Weights of a small mixture-of-experts language model, trained from scratch on English Wikipedia.
Experts: 192 experts in each of 10 layers, 32 SwiGLU neurons an expert, 8 picks a token, a sigmoid router.
Training: a variant of Adam for the experts, 501M tokens.
Below are experts of layer 2 (counted from 0) of a mixture-of-experts language model. Rows are named router (the router's row for the expert), gate (a neuron's input weights, with its number), up (a neuron's input weights, with its number) and show model dimensions 0-159. Each number is 500 + 25 x the weight over its row's rms, rounded and kept within 0 to 999. Numbers have three digits each.
Before each expert's rows: a language model's description of what the expert responds to. This comes from a sample of Wikipedia text that the model never trained on.

# expert 36
Description: Opening pieces of words and names like p, f, b, c, Is, uf, ist, plus his and spaces, often in biographies.
router:475500505467489510511490505510505524444491490503463500505519512500485507460486528485511476484507509529511440538531484498492516510441476537488492548480501516508537433494470511522499560498518479523502515492501459523488509519528486503472559438512501496504512499531497528461533531488506497498471502512491480499517526557499477493499521469451487487459496493540437531491466542495490471514508493505499468501477490526500541475484462498501502525502511520509451502516473524523501447448522498
gate2:454483475514518472470490474516461515465491527518512510511518509527500525509486527469553493489535528473525534473473495492519483538482499472526543515505546523504469494484474477487498443470505501551486505486463499502503497469515535522500509475477495500478482513513513495469554506553493502455493512515433481495487494471482547537514465496501461503476538495486498491453501475528514473524486470480520501445497503504546500511499486481487527464541503533477456470477481517481448523477488501
up2:504482503498527506515493505493460553501518464528548487508517540499500486521524519507513483504485475508535456530483487503551488514478502506482528503469536499457477524480507472516531502499499434484537496514481499534490482506492479517499530535499496475495483467512451496542479473540498465491452523563507511533529480467549549511460507474539504458513511523469555485484488468503477522481500507480485507513490458542533499504511498514556501481515505458477479524487498525496497481456491533
gate3:506528526475505520526483517492520500502507531499461502487448476516510485500548499482509519494510500506486514520515476487483530493491498510500539488510489521458510491542518480486516545553492509512500511468523494494484455510527518485492492465492533543481513501460513508455466486454466494472472499475510466492470498560498465474493525500471455468479481565513458537569492506531511495488522507494551445500494509513470514509523474431484482534497495508499500530542476479514536501539518515
up3:490524494470487497463498468482519468497508494478485530446436488459517474484501531449526547541509502508541511519506502483496504513493474492520482511494459501471522463490508507512516472560545506487480467518531445504500490476532504502517521453491505525542495487499503487474513516519491529522543506514476529474482497532493471499533504476472519505456463515521503526504428502488496475507472497484527499514492485466490499543473535494452513480525504511513461470538517468547537511540487491
gate4:464461488505515466511509513520531510498515519474513537519475501464471504490518491482494453512507504521459519487532495491456500494449472569492506499521489517486480515518523555493547534509495517443491499488502511486524486471478532535506479495517486478488487505510521513489489490496488506503497505498533541547545517488463467532544493468512509481547519433502467491499509486473556487491468535500476504520484499495540466453463488492492438454509511469463495500508549486495507487496475473
up4:534505489495527487493482521544517518538544531522497468483470527489480474506502502538506462533493495501529516485518503499481492512498501528527466513484477531513488490510497532518496533479477487458474521514494558503564459484527528467485538452567507490474488495536484538469496516485478492497496498480522477507566540522493453523482504536507509475529500479537492494467533546506509446492469498488532469502483474500525494452456510514512481480513517486497511500475510495521442539490512484
gate5:508461521491492460486515516510537464473441460492491460472511501464492507490484544518505519500521531506508502495519465526520449505469501503527496536506497514478461472492512480532459520490473502511532478496474503513529569417487492455511511477501519451479517499473541528451486506467471508571481499490497519469511489493495482515509485504537441490515472494516498515527522527480495491510487509507543508524508500485534533476501499507483531472517474506517487541491513457527498494541511506
up5:516527487461497478525505527493497474503497489511450521513467511512563448508503444461488493484470530526500510496480511461491539552480479510492502498506480546519471477495505471490503475488524513474496516537539523520509473521482530476494460464507476560508506500515470524483514475512496498465513506490489534473470496463505485558537506477502522462535482507506492496482523478522449454520486507494469494506479465499487540531509507507495472515492550510521556539497539513522526546495535520
gate6:475467488493486507481510544469490497558467493476522531490535498509515495500507525540490504512482523525466533535473522504540565488482500525478516513498539485480492454489479469489539540452478470526514530485513520520485521489440529462507447557482486469500453472524534512509497478508492448519487504506508495485521508522521498488537498531501461486448485524487522521511473520493476489518514537488483557535469514496513473507507529513532540485509510450502496529490498484495497466487484498
up6:465510479434485509534511494535498542475440475470512425517472480502540492452489497495497469513510492497498504515472513475514495537487504526535514500478539532550535499476521508507542508489473538484520522494473483473521473495468507471480459496524482492501491479533441469522530510487494490458510537497530544487471520454489491515489495467482521456519504504519500476491477514490491448519538521463497497532478539543504473487455482509495521476483493500496513500479512528541491523499507489
gate7:493496479473505502467482526543516509521485536511514464500507442494519500520510498509476516477480501509524545502503500517502492516514512526442466455514481477525521477546537503516517502487516500476557469486509520535512501488532500526492512536456496507528502512488475490489536528492466500488500494491515522512519467531506533530486535462507497463497504513498472528525512431473478524484590514476513522518497487478472489565505459497465491527485476481487531488532535510489524535536461466
up7:520495484466473472510555513472502501511512481472502508482534476493528465460508475491477473499474493515470512463511506496457520519494514547514489526521532488483542506506516526499545506511545498496446482496546491525539460476546541453498483490511484505489490460521525488483506510479533470473512529513489484478479540495477523498487513500518493504497458471559533485499515517501498483483516485485503499488501562453486481551501535496489561493481507489437521513483495485481479531495444460
gate8:508511431493515462505493493551551511469473515499500519499501499499534478497508557473495499543484518478509506487532526466477539498500489488517452520502490471429521446533510495520496512532493488498485447488515519532525506468514491489536498459492493527487502462525521492483491520477486547482516503482494515498465499552469452523503506479515499476496482490554485525488471485470458462524507515497525518511441477521488487508493516487510521465516464507496473483482538459548490498505534473
up8:509482476485550489492518522487501434529495552497497490489483507488528460496537484472514461526506458515511526542502503487495537529510474517483497502493478466472442517513520431478514545476528510486497510468515506522500484518546466488506500529484471496481523490496533525543492488470486504516549497493474494547517529518507491504507517481445483524487506520548454497556498481469488503491502482493516513495474535512449519491492495500525473491512507470496510530545548437483478527502499518
gate9:495487501501472555453513464515531478496512499499484464506521484490510510514479488493529485509484502530465508552497487517527504499516527518500516520514532446483507473523502501502546499489516528538493511485458488464517525445535512446493486509485492496517457472485473489504477516512518494484471500524489517495454507480495492471489469513564474520507494497502514513510460518489489425524470504495439477545493494473531500479485542477479527434522546478496519548517499471501533537497509542
up9:512525499512521509499463541446490447494548541472499469490504465520477494532483518500479495531497503503542525477500500498497526467520553525455491526507461525498523486469451509503498518465489497512501498504485519509472528521532534526508495518475544523476481515513497528496525505518459477470511530541498443532490473499532547499490523517501520475485466499485521501479530529542492491467483535503531528565496523431496486523469507490471517520507519506464493478477490497503536502490451481
gate10:513485451495518505501486499540507509489471489513517507486514474512455530507527484531488495482508507491464498497499451478464523460493505521483519509497485454469530460501513520549479551502520484497464508483556424489487490521501530478488526517498532481491527496527498505488487477479484509489449500509483517496483532532521460477479483482534509502521483466451472533520501481476537531521525492513550536507484480481517572516510465504506487473536505522536496484524439499531545526507510475
up10:497494508468472496506487532528534505503496462506455474451507488475511487464487519488525454456468488465507425497514463453517510546489518521534534517475491492506516463486501536513518496499465490512514480514497447514476479508486488479511471526486502491532525505491440521517523531566490523569469524485471519496460548506497531503477516485518497479523494472500494460500520497486489495510510472479512513501494542475511505517419517521507503477529470472518506466525487490491514487514521501
gate11:458534496507519512508506498516525483523523524487511472507470475498524507476482531461483527513486468489518437499481519483477470509483541532492495476489525488523523560513495526498518519506502507538502500482444504514503442499540511513504495467513519532496460509519493516480495494469533544497467508487457523510470508516520472496493532526497474438470538463544494506500496482501512438530527527492527446533522492524486468531500463458516506522494508542514492538515465499469512450499484532
up11:460489467514504532468503514461492507435505491515493511481531529498484573514492493491581480545529476495505470501484529462516444526439485500528490558514465538487481438439518488498477529472509468479509523504518476477518542532494453522503487525492530502504503514501503513507495484517467506504507500483496504507512469494477474515501485492501524532518495483496498458528467500535511519499502469514469514489502531471533515487517529515518469501472480510530500482519491485521453520532500527
gate12:511470513556505520460527501492458547506474477471521461502501501475479505509525536503495519548479550511505503518526448525549503477494478515518478536509539497504519532511494466575482479525499487484497501508479535520520564451500488470507521511472520481478493509489498525499502503543480467491425503508550555464485513509507484484483493546513493521469498498495502485502487505469508509498464508506521517511529508524507529460495515468539518481534521489509483529489460495505523472476466521
up12:463510481459488467512513533516526489469438476477509504542510469518541484465496475509496486499505502475480502535558440461481537520478524505515497511503499509500505550501449503521528525503506519465473537488489495532544463505521513508515501489513507498486493485537519497514479491459524533466490533535475483481500505491485463515500504493506531466543521497555473520507449481495469455471542508489482501514514549499485493520513433496490566484511518510474491511520500486513483479458484512
gate13:514483485431512528476519471480544512469489492525537533487505497479474498505487529498508486429496480509478502493483465509520516516484517514522524487507487485451512475498511526491478461482490450506515510519449491520486504545511513512516491473479501504546487491506459519466488485486545524523530502473506481504493517505518492503504484499524510475520504507466497475504442531515471490497494499514452492507470523484477550596474501432468495516501480476477502492539464486531475487474548478
up13:511458511447479497487503490466524517496476472534501482469528462482485451529491492472516508471472482480484545476510486545474489517491509511491532459545510525465501498509528507491478477507507498529548507491463501506479498515510471499450497488486506508540505510489511480495488507485528471525528470477501478458460486560511571514485494535484519487539486517475536493519461512495488497488556491508469474505497523500462568570511514477489486495507489506496513516532472469546533509475523493
gate14:480506443487500486461519516514488513470498491530513511527526490493539514519524513523494504503482459490486508507531463477460525467479477532533462490510479521473504462506514492474500533466535487486541526499506467506529531516546507481465474466494483425499465515524496501474488524484473514494455476534523438507472535526506431516525489492584480513501491503503501497494488526481523481515502473524508493511476522500510542504511498492498491469471495487525477536527514480528545469545502492
up14:502518500434494459493502511534491496542539536522444503478503494507526468524511505523501505466495481502532518486490400480465510513527513491506501470520468508450515472499500506474494534493518538489497473504527541541516450494515506482496471472493512525526540488527488503502491530530511464519512500499504467502526532487473503474503495523499518483515528498546531480536527504507495477473458472495514523495510517513436508503509499469512492489531480459491521491524542478545499469495460447
gate15:486511511482485484523495493476494484443503504493507457470491502500491462488547516495531506495472485511500481481476484483510543496454490540519514497517558500484590501494521538517527486532503505488499459437498487488509474491476474534527542559533466506501502508481493505515484513532499474494457485504520535499493517504465495547490473515485474495488486498535461535485533492452511452477525515464489478501452492504537519489561535508488482481525498473537504506499468471478529480488484511
up15:531504513515496510471512513512476537570529487504510495497526505479484509485503449507477517487477512553510480554515500477523529494494524517506458516501474482539425518487524515453515483517495530511512527537504521462489537528525469479503496496486500460469472492505468453522501474490482507511527479515517565513509467497532488514476529499530500520547503481481505501530494491502535535506520517520522557479482447565489476499475500475518502491507478502485490552509506503500515472449527482

# expert 10
Description: Middle and final pieces of non-English names and words, often Asian or Slavic, such as Ak-ash, Ira-q, Molezza-no, and accented letters.
router:483462495490518521486542538503472480454490538490507528528485507500474458503536536502522494488472504500546469536505464536530491501467498527529518532513536463480508497526507481496531541520529475513488497500500478522486493509522511494512535467475495483495485500526490560470526539512542494512473512479471493479501535530471550448514520487502465492454515531473486520524439549508509497517498488478491442490481505524487562519507506489469516473500502495471472501516475470527494472478538524
gate2:511479531526503519546497523456484514474552476489536511532528464474486497511506518503502478488473500502471519506517523524472524492536479464476498485532538520549538555494500478544495541513510510470497529503483533493502484507548505473473487513480488458533500507543481508527481477506501471493447505504510519524494525461470498476534542486543509481566494465455511497532513452495458534494478498475495475523454501516491517529539530497506466476490507526495520506509517479476480488494549505
up2:470538476508476512485536475540480517501471521492468509457466524489490504479498467513540516528554517484509489473512462505473481505501480465507486519547519526492495509474505471501512483522548509488500489485508466496505540511510498476454519499518493522496487493473453459557572463513547543503500556495472518485480481530470523506541493517503526522502518476485465538509514479540524505559497483498517530483521517455482525504508525489509515499509526470488536515501483519551451501504519515
gate3:496474487501487483520567497523486505493470514519503485485489501497484477498511479474485494520519512506460523505478534500500494523448495550550482493498512525540488468463495529482512498517509495470500481481463485480539493529488500485523443540503532541507497465472515517489484469498535507514503490527504511525483493523504510517501475505503478530501484556519476499435525507466499454562475545517491538569486552531544491479524521504519506511498524536472526552544510521510511491464486505
up3:488564454438486521500437499491501516520532464508513503520506513515494518508472524469536496508493487492514551484547479479539513549499526508444501469513506519505490517509526466478513499502502470510481487524534470500514503498516498485485493480491481468492511516508455499501530529548534526465495494502430480488476545486540468492495509522492517478473505547509451509489492507494490517466563471485515499519507501574501514488463520530477512471493515497494481524501537506480469516485487463
gate4:524549497474540480518511502508508487498502482510514481497521485508506524496474520523530474510502512513461505513496513495490515494489482514502527510517517494545521515483485503509504572495523511562521491495478515509454483495492502432434532480502468532550483521510492469439547468491548564460499500485517537486471481477448506488487528490512541512533498477513492501479488519531496438477513503518465476521497488474485508524513496480493543468468498491488484465501526508522475440502470503
up4:483511508563511501500487486492477513531514525488481474477488506479530505504518474451462456493523535486526484452525525510507476523469536496495488495516517513489465488482498452484468446517481501491494501491484497497488497487468517508478458528496465467451521464466517539498505491523469461523503486519460444511520533492522531514532492497431462540475472507476477459491558489511509508504524522502507553492490555510527474451493502487512514490536525501482518531525471482495521509481515475
gate5:516479543487473474514501538557514475459492546483492538511532515501521472471526537470521488518483478497489481492493474521520472470479486513461489495536524524546414473497496522506506495470454467514523509528458481503474491524506485529505521510502504465503466490530499504501494518490471511537492491513510441473502507477517485501473458497504505513478532500508510508499472470552470489500508473449476474532524488529502518500486509467474456519512481537461481496532516460538520494451471526
up5:516477485462475476466506523548486507486495525516504495517501497479496488458497530520522493497491548485509525481519504489557512521488527524463499489514516473530453489478532467470515454485509497513542520470464469511474505500485496498461506533485497533521469498470453486473529505489525497513500522508543521464485491480514455536521446499521490449514570484507489560500497479482483468548521472461474482535447494509504532455481494480520505505491524496512451490512477497528503499536483509
gate6:481506503452496541517503472515520484500474528498532527522547470504515437498497546494485519439514495553473506538498457496514510525551483492524490447520510490516465481528493475513480524458490478484538453466542499498481475479505483459492495469484526511499494484511472508545518544499510503506492528506500489476505512496462483519488489543479571533479497492510523555505464481493482452461532490527491495499505507493525495520494506461497512473503468489534529496485542518495535500515511527
up6:521485521540510495511515505510493529460527498484543522508454478496490483514521465490457504512514498477468497529485539484442461494505494524483497532488531484478515464482492450578466488522548525495531526478459493509525497507495494492447546530496481504502475482506526498525490479456513494494489478525482532534562483517479503518519491510484468485470454505521519449505551515507481543518516504507490500525511509525533503452521519522477455528503502487489507497525482458507456532487504485
gate7:491470517492484533424510482495479513478483502496520502479499519466511531489493506517517472422506548520502537494559521491460505521481464526497501493516482461494509496481459508545504487442480494529546475495473482515490507502453452473532481487527537503527474489537508505508486521497506499515510489536521532480494488517545531528495484460541490497510484510518516512461504528499493534497531480472487513492458487517515512513526451486499505548496532493514497482500514558536498520491561507
up7:455479515482479485499525538503499508478517486495460486474483504495456513484467511522478529485524524445509476536519528518475495515533469521505485492517500508493454487456506490483516526467456463496481516487521463484435533491495472500476528498564496452510503511522472504509507538477478474515521509531549552492485461566516531546505508479513516481517473537503481511511501502528537526546491525503560501518494496506486491543527486471520518483483492509515489472473498523476511487548487493
gate8:484485507489477553499506520479447468496545516477527514469454477519490484503506487482487480496483482509522485519520502517498521514489520570509491518519518470507489540470476482511514513473465492460482501500455513511501468507505475509524500522465484489527507503481485543495487473491559504527451480496515460517471509515515505447544505523518503462472535516457472537486478519522500499507506520500545477509482506479519504557532478486527562534529495523448452519514541486502518520534505536
up8:450489512478487539486512503476486467500510516483512464492499456490500496511500499509474483513486519510510479479507480560459497523486525511494448529553556447513478532529461502527532495433451506477482488488499512429450479495463505509484500489474508468490521483481510503509504513464524502525507483504524505532458474547515520449510536518507485471493501473466493515509488524511514504512527527509520480506504475501504482564515472472519513512520500539467483513491549532473529509516464488
gate9:541476575528499505546509538500498480501503501480469485522502511473503457466532516509498477553485508510511505492544546471486470479481493501473480515508525471501554489532488519517475485460519453498519464521466509490525532513500517508499468477524481479487474487502513498517484484508504485513483456504482470487471455499504502502503476489499489503470454472488521524504465466491442520520458507488499526474477476456497489482543577512464547490526528477486499518443483475496532500511510481
up9:545484502473480479512511543489518502506526500480567458507543496493453488526497520516487491539492560505512508489474540527501508466527517525457471517524537509461500498478494524491495514489512487484453499521492522455507466511507535476522494493497494468495452474492520510521461509480522521476471509506509540541500495494535469491511516470515456502505537455498525560467487496502498521535496530507518512511482476514441477482509554509544534526486502500434509513467467516487507481483499511
gate10:492490513503528510503487527440480458509515500519512466526524520493513490487486519490501471497479537562520455563477509515540497514477480534533537522500523502530486486521506550503490515483517503522511518500472504484501509509491480493487468507490529483522492512490540502517517503492498477483519517517518560514487479484513562477516494481436492509502502515505518484449493491550534494499557503510453494503497511497527491490487461503455484495483505551487495507447546546511533499441442523
up10:507512482479473519497500507553529528502504493497497529466473488526502492468455515496507502463503497505508517453512485474436507460520496472483493486520487481472518512505480502477523514490455468547481492501532523539471483501517499484556500536556470512481520494526474482505545522521537517522466512496494514466496530545469464476499520531550528492496471461499483547506500470486455522498502527485528485497493502503531526520539523508513530497517523483520499490551472484491500552546550462
gate11:463489493488521448530521425483498514529456522449517512506485514500486471473488495544482530481499519464462538523456505528512493504426499520481513535461527542521507453481523506492522485528525504445489495505467496455505507504471526506507484503502494500517505476489498514453491498513503464513520514495552496532513496512515516554509497509504467473520488531496494522509512530500518476513547465520472496561485512504475539485529481505488460485535510534498517509507508472482529479479518462
up11:492490505477491500566520467489482488435508535498496501505521489506499489451510466507461539499498530488466505511485547525526495470509500509494465530499546522519453482497532514522489484532521456482485524476457509489521530464480514533511494516515494488482467486487497498507505547461468447535452511523526489478553511497495497497515504457486474498448500528508511509529550490508534484522551476513465486540468495506513520449522518513492483492489484494518496494516469485469536490446532507
gate12:494497522539474482529528519491473520507485496495435480524548491527514467467465502447505519519497521481508524472464521510554489505474515455515517493520561490505519519473517489485500464513503486487479493500437488467525534480497471536518507467474496477512491513475534505473468506518526496486475504507474513451467496518551523511506500483531493440470549504528477486505520446459473521522496483481500484502486513512512475484487472490466515482527525517465439519502467513466499516503465503
up12:533485514540474455470557532496539479519521523484499486504492457506487479494542532484527506510512461500493486485492473497504506430519523497521468523505527460474532457485519501489511512504526467539462539495493506481485479517522483493495482522482490505484508490408511475512479496505515533538489485527529523532465468528496455522508472504490456483466492480510510486497516509474508519540503518527497460479473517498486440511501510454538493496501505464494498515531428491484500489504493529
gate13:523479518487505518510558439484504471480468515528517506465503457499483513460478465458486503464484476502510515519541521480537490507470484543504516487475505485528514483531516516529518478512494498498517466473498468515512484529542483496445486487477501512556477476498500467534530473502506511491541538541458497522507509507518495525515490470493508467526438522525496496513480502496494520490505511470495474549520507489510426519496512476477500536516560475478530501482496484562506507457492479
up13:527502511523564484469496487496514540477515535469481498498527532517515505470489513499500544501526502525486523516536518467484504469457502486487484555505510500513540511508527457473495484523526520504476508505518500527472474511487517502530513489483492475454504481520485520466489479517512513491473491516486476451495481476517456498539510493488474483531514514514464527460537534517492511536466504501459505517463483518531487465476472468473509536553523532527457541509485520476499461456580488
gate14:470473503492523567478485505477484498489481517521505482546495483527501519502527471484458481500482502560497505546529498454515502512465495523524513466515549494552517507532471464495496544510507481492528482482498542516486515423483501535532482473513504478497509484536517505442519479496499515489516502512489536507519545529529527467486486492504534520445507497491487494474502503535503542506533528481496468492515507516519503492536515458442533484506483535487529497472540507469533486471489494
up14:516484500499507504455496501490479530467493480515514550519518506500453486548486518500477473507512456490531536463504496506537456511489488532524532532500512472484515513500498498471478508535501512507454517527479525518499528466512502501532501442495519442556483525499489534478469565505508512515530498471465516531468553471548524470462467488504496498519483508476505504505448509478510473465533468487505498460489498507472522489449495475499466473502472514513524487456472533476514470489495483
gate15:529503501484518538528477542492512497499523488517458488465521493460467509475474546496529484533454515499520497521507497484545511494493482523501488471495480459473503479487546496521518504557518494493470537487490493554524526517488501526520480501477485475569491512504482461504518483484534505495515503465480512514476487501523487480509501479449486480497498515509532466444461496461478490503476499467535536468468495483498512536498475547553462491506468490503473504461520444503550548487513512
up15:520512470513520506516440463571491540444494499483516489486511528511444510513499483539507502495514492516522507496513509490509500521498479500508509538526505533485501452495491485488513561538494536491458534522493536515550478526519479469450573504477504485535492498507471508490549574466504516471501509483458509512476499507462519474460497526479514514512472488519519484484462525539492501520503493494561458474504505517519517497481526500510509489499514516494471467468486495535508506511507500

# expert 38
Description: Mid-word pieces of foreign personal names (Ja-fi-kul, Jo-el, Ram-ón), initial J or Ma, and digits inside coordinates or numbers.
router:507532483513528508469494553505480492475482514490504524529481522501509475510495550501493459503479481488519501533553469513508512490472512529473531516511451518437518493540469481510507559530495459509491458500524506536493496507504529514549527476507495496481514500493529536464527558529531485505488492486489518502511557518487528473502529475458487525459503524522472472500478522486511510537484491467504491503484526500472560533514510475458546473501479484479465498468480498546477480464507514
gate2:486528507482494503507514491470512474477550510519514523500508458502490485459519530515532486503469483504497483465486508513461493496497567559555483536488532451476511511462492497497533521526500506486501488508468508513471487500518485517506490505489516580523473499488457488480512517487501533476482542536486536492488497520511464537515528493541505481509455492519493435452458464493480540562516488506489477489452537467530529523489499488512502489490534471504510489508479501503519506527538499
up2:490474479553506463500508470499473525544452526484503454523496509512512482524456499494474523502513511527481478538520497509509496490502459515442495476470505516532471446528483497543492501515523467463540536495531491465502501461501509485480517483512505470493505496544532515527514500478476485531512485485559459503545501502515561504522519519513506527518533521519534509540502510525534497494478498491509478557512478482466480492511480459445487513524501487530508517478509496473559508479464516
gate3:499492503536528503525525456500507512500451466533504483429493495481477489465484518492473518479508512529455488483472495489541503512460525520537480551503471508545475475507477515474470483472532508483506525490457473506525550486443485456497487479474473509533502481459469476474528490468489528482484499528507540493494478468513494519515503537510507495488500554457507544501526527515502451502480505542482506514469511479487466490503490482481511533500514432484498505477499494459492493495523459
up3:481518543499521549495528492489476547534501525495516532531506528486509494502510541495515485485497505505453474490500476544526506524516517554484488531531506498499495489530473477489497487478558491496501515469488517522487540474492498490520477479518476507481482507488501554493509497521436459531485488505482489483490489518478568535476481496484501481491484541477503520520506486498472477471522480498454475498483484561502489501492518456532501491533447494484553521521506476454512427504540463
gate4:488531550481518548516486509437493485499487502501518462502518538497486476461491492478494539501470498527493535506523499481521489519531496496493478523513462497562472504493489477494504515541487445471525486481556505510475489535510540473528496460510490520490485498491490540476552472504487479476495531452519546522490543470466448484469485529491532459470419478509494529539501505533506471500486490505548507502501470488488512542503496531513480508500477511507520490476498509476521520506504518
up4:477495454496476488524481490533494494468496491543435518465505453527480497496535500479491481519494483490491495470517498524497517527497515511527488491489522507482500483525502510504473465515493550476456489483453524507494514469495481508493497523484510514548500473499527502523485543527541508478540512498519505482531567475499492476510506483509529502525521554499489493426470488498506509434557508473476502534447523492500507487513474531478544445498495481498506508505469487511531503480429495
gate5:534505512502545478534531509485502495474474498564508508490478489511463482490492460505554520449458473505509513505547499479520492452489489467471533530459508500497520493512521549461514512503470517500511458480507510479503508501509516462535504487489497506533467509497483476464500494476552551517492488495521494530512503530487460468517491509519505488491515526475533506529519490500528478527497514477477505533508491488517544453530516567479556481483522486496430494519547493517533477521476506
up5:516500499507531519533485479491483509517474536586496527525497468518496498486470519558520541489482528518539505520515481481548484491485500495485510485493511458510503471504511547489496577498519511492514492499540455505486543530502488507509530514456508487533477455502519511485470485480466494509509471510462467480513538544528477554459525482475523502476516533526471543532486505534518514481477495500520536506504459469491509508506492467459510494512505525490478509503471477495508470501543463
gate6:525468518513499532517538499486539528511518514480477505545474516493535566506500488505478506456485531525512467542536464498543527486507531447461500491489523483566543527499481479516498491515503568518499485489483492495490512501476503502475533488481508520495503488516477470487537461520519491467523507509572451483544494445479473516501517478494492511504473494520487483434493497511508484492513491481485530492525477494543470521475486524470467534507488501509509518458508512507523472514535490
up6:485465473479495441535463456551451535499476522476437486529494507496511465546493473504486523515527475513502520480435498504574467555476490506473513492484510543538501479480495487497536523511538537499492525501465469510527529511492489535464497490521482502532494498521483484509499505494518510493506502482542523523530522517534526525500510520492524478495554508507501467479458486496486472481500457479502515525507529476463506464541475480507489491482483521489506491500532500529517508494453495
gate7:467492483506495491516495499471473549518503503493456494525481517508472539483528442520490465474476528535458525504535493528469510487498501502470497525514530524561485506519492446508488499473516498509446511482464513521512489473502521494541471494550424462500494482480510502474494486498465445520458525516467493528504529516499504516530497447464503502535534505506511502500547499511516524492508494478458507492510480497434503499519509524490502496506503537486510512472441510470498469465477476
up7:483527502516506466516471478511494435504533530514485497510467528492497484514491476514510468497482500515501477518510461517528510502523492476499451454509500511517475510548483495538483495482541493498497543486522522540533456478536543489501506465489515452504469504545498517500429494486465484517491533464433467526483512491499491495507523512497483503498549532440527475544490490470493513521495480489498495499546480483458498532476548516473507509476542539495512519495497469495523449489499512
gate8:507515470490487510514520500512519476502484528480506553469504517491460469490491479513526506482473495498455498523530460487475507507515471479492514483516476460505504538492508477472533559515480483469490474516528473507500495480533534475468485436491456501502506483497453539450519464536513500552475510505453491461510475465490494494486513523498505430536470519512491559543482527489516481463475514527489484513517501513481520528508544506509524481454504489485501520499504496517497477493576512
up8:492531483474523494518475495482516522498465504510501502528502528482455466535485529501531534503500517493528492471499480474517506524500492477499466503467449505519470560481520494472508501468519506527457476495523445505538521519485499499508533504488515489513481485537483525475580501510532529525526521526471493476493518458523544524497522456429503465481449452471480517523541507514470491484486529496529495503516482482495482453468485514499480479461479481517500512504459478506464518508466488
gate9:506480462495524482448494552455550459428495524539485494477487490512502481452527504473470496535485501509528532475535507490494503508465527470510516527509531508475501441538526533437475549490492528493453472491488477483489508546463505495536488482517472478523470478504494503482498497474514531522523505497504536537499503542558460498494507491503486472484479490497482485473487462498524490517473503507523450490504493496502542520499470512477529509507485514474482455487490516462498508522510493
up9:496528528501500511532481502460507492501495499506510526485485471508543531474495498494532462536539477509480493496483550476482504494493502501576517515499525472503488481475476570487449470504491524478494460534494523466465508472546470532516516502514520500549513514533479483519516502502495516483518505521511505492477501504519513538517472479529526536534442543544472481503486478542497495502521494517508472493487507455552505582484485463472497499458515521519473502535518509490505469481497518
gate10:498502454495507500547516494475499489510486504496478500502471506504501491455471484465486524502518504503518509557496460489542503508488484475529489507493507485505502519526520562483524510505537495518410523463502478499517516501498509527532478488486514517541526477474507523540497527483494491499493525510493482493456525465535464493468519462486428499481526511482454515552486465474543482484531495516513485521521530535486481495487507513479523528488497500537488534558498507465476506431487539
up10:499522507523486515475504446534496507545495502510505485462566466496484497522506511486505522505525513526463474491527538511484487508527533498484542515562516508497491485482480429490475504500497476473519530517481500482517491503512515467483515483491509497470520468518502486512521489492427445491538517507492453484563457545516547499537521508514549485525488518479523508457500536495453480520465504480489521519491473468556484483488490519465482468515530500482507517483499493520515467500506491
gate11:507552458508533488513546513458522470503542497528506522483497501482506496442543529536511500526494499475481518541521508501505501500486528523514436566477483481496526489489501525471543557527518477471520517492496501517480510509519514494513502504500449510480527489490512558517497465482520497466491486490479501514512513447518511563485510479447499498489452502529509511561477567517510502530513523526506496499523503522504495478515500477493473517504506485509518483482485444470499491465508462
up11:506515484511523480499538511477510482496506522501495497461475521498488494502561513495528480536502516461484526496485505505462489514491536490523478529477487497473477471484492502518543521481481473476468497503513472505479515492511483487510473487490490523477513476466527556489480483526506486526513487483486450502440501494503496527481510480500467476525500490490485474541516529546479485489467492536557494544499502479506510510510562399555462515539506486518520503529482472443494551469501482
gate12:481500511506465494511489468493502535516503511488485488539492515528484489509507488444542505519456485476488484499490496495498528494485501468455500497491479492539504487491471470455496483471512541508485443516476489510481531463543471508496462515521484514492525522524495508494514444509481457516518475502531455472466516482454517494510512468489483458517536470527445485498537509441473505531500497489438472520486499522520445445526513487527477490533505466522492556505506473538502497529495509
up12:486501511497492508529485519531489557536512486505485535551498494479465543459525469507486501532519524493458512498518487478474506460521552510487529457491494457514481509507478533521533530448533492502519512490474553507522499492494508512504514466531515519527521504520528522471496492511500472503501469531505512530519516476520541503504532446495484486538489481505524497474493456440489477476541520433453515535515523510517517511542509489531473487497516487475490478469468491441513511518479516
gate13:455496484462515479511487498511495534511437514540511516500505459527480489505502495497513489532480501504541474517511477487538501517478484535503488539519513499514492488525436491496489494518475490526515489487487463494522516481540522507463504481486528522548517510502529489520487475468546523492502537511464501469477536519550502450483466498509471529456528547498520479461455490491479532514497522494496506475540547509525493507500446503468496526483517467514459515477440470535547527503471496
up13:539466536542531480525505514508497500523499511482473446499502522486511480520544480518439492468501506476489486543477506507507509483475495492491492440514482528505502506565454440538530505511558498495539533503515480519503523525484490502509468509511529427535448466535542492491499542515456485509521532527536553521496475501492473511480498514517515470492478486485542468473469451486507505487498507490509491521489507520508499505472507472500511513491505516495529503502539500512533479490478524
gate14:513528462518520530507541513480518510492522538515483503543488458518528515472511488468515523523444511483467526459559512501465526480527591512490502493500514509513494519489465485478505498491482533469489466500556487492478525543499544471501491522532475500456501474528500538513499458522530500470480506514481488474505513477503474485539532514543540524528496525509475523506530512500479513538502500492461497539519464511513520480489497480475511523525518491529432499477519503501485528503524480
up14:517518436449504472513514494499529464478490473540493516560514501502510576554532509511527510537496495516460522517537507522500517468509472538481506497477475495504490500476519512485495492450541552453511504490514454510522479532494529515501479495462469503498507500510529515512477503465513494510487501481488469513452501485501495527521499500465470488532467460513495565474500514460467477521479486503499528476493503464469485469476518500523454532519512504481515514464493496450491482527521486
gate15:471508539514535535509492499470476452546522515485457508488489510502471521486501511484523495437416498518540475481514455501498502459511487543520508536479483525494491521507499474471514548530512470514500522504546512531570498519504498483525504499504485528479500495485567523492485468470455489493485489476534480537474476470474473498470515526490455521462528485469529488521519527526511526474490529481539515488500512488466497504467516514490484463510515489498519476492488488502495465493531526
up15:481502439520466506497507512500518534496482522499515478532522499508522519532515472464499485542547520496497521484494566489478500458482518491436490482514513488452489508493493489503460539499524512482511488490544477488473466469499479493522474521532479459513470525483497515523500495510545489499495469528459499514520550515495529563537493494551492517530519525532489466502534514462514501541505528497485466487506496497499539472533470477477526516502529494507496517510491531492463547460487446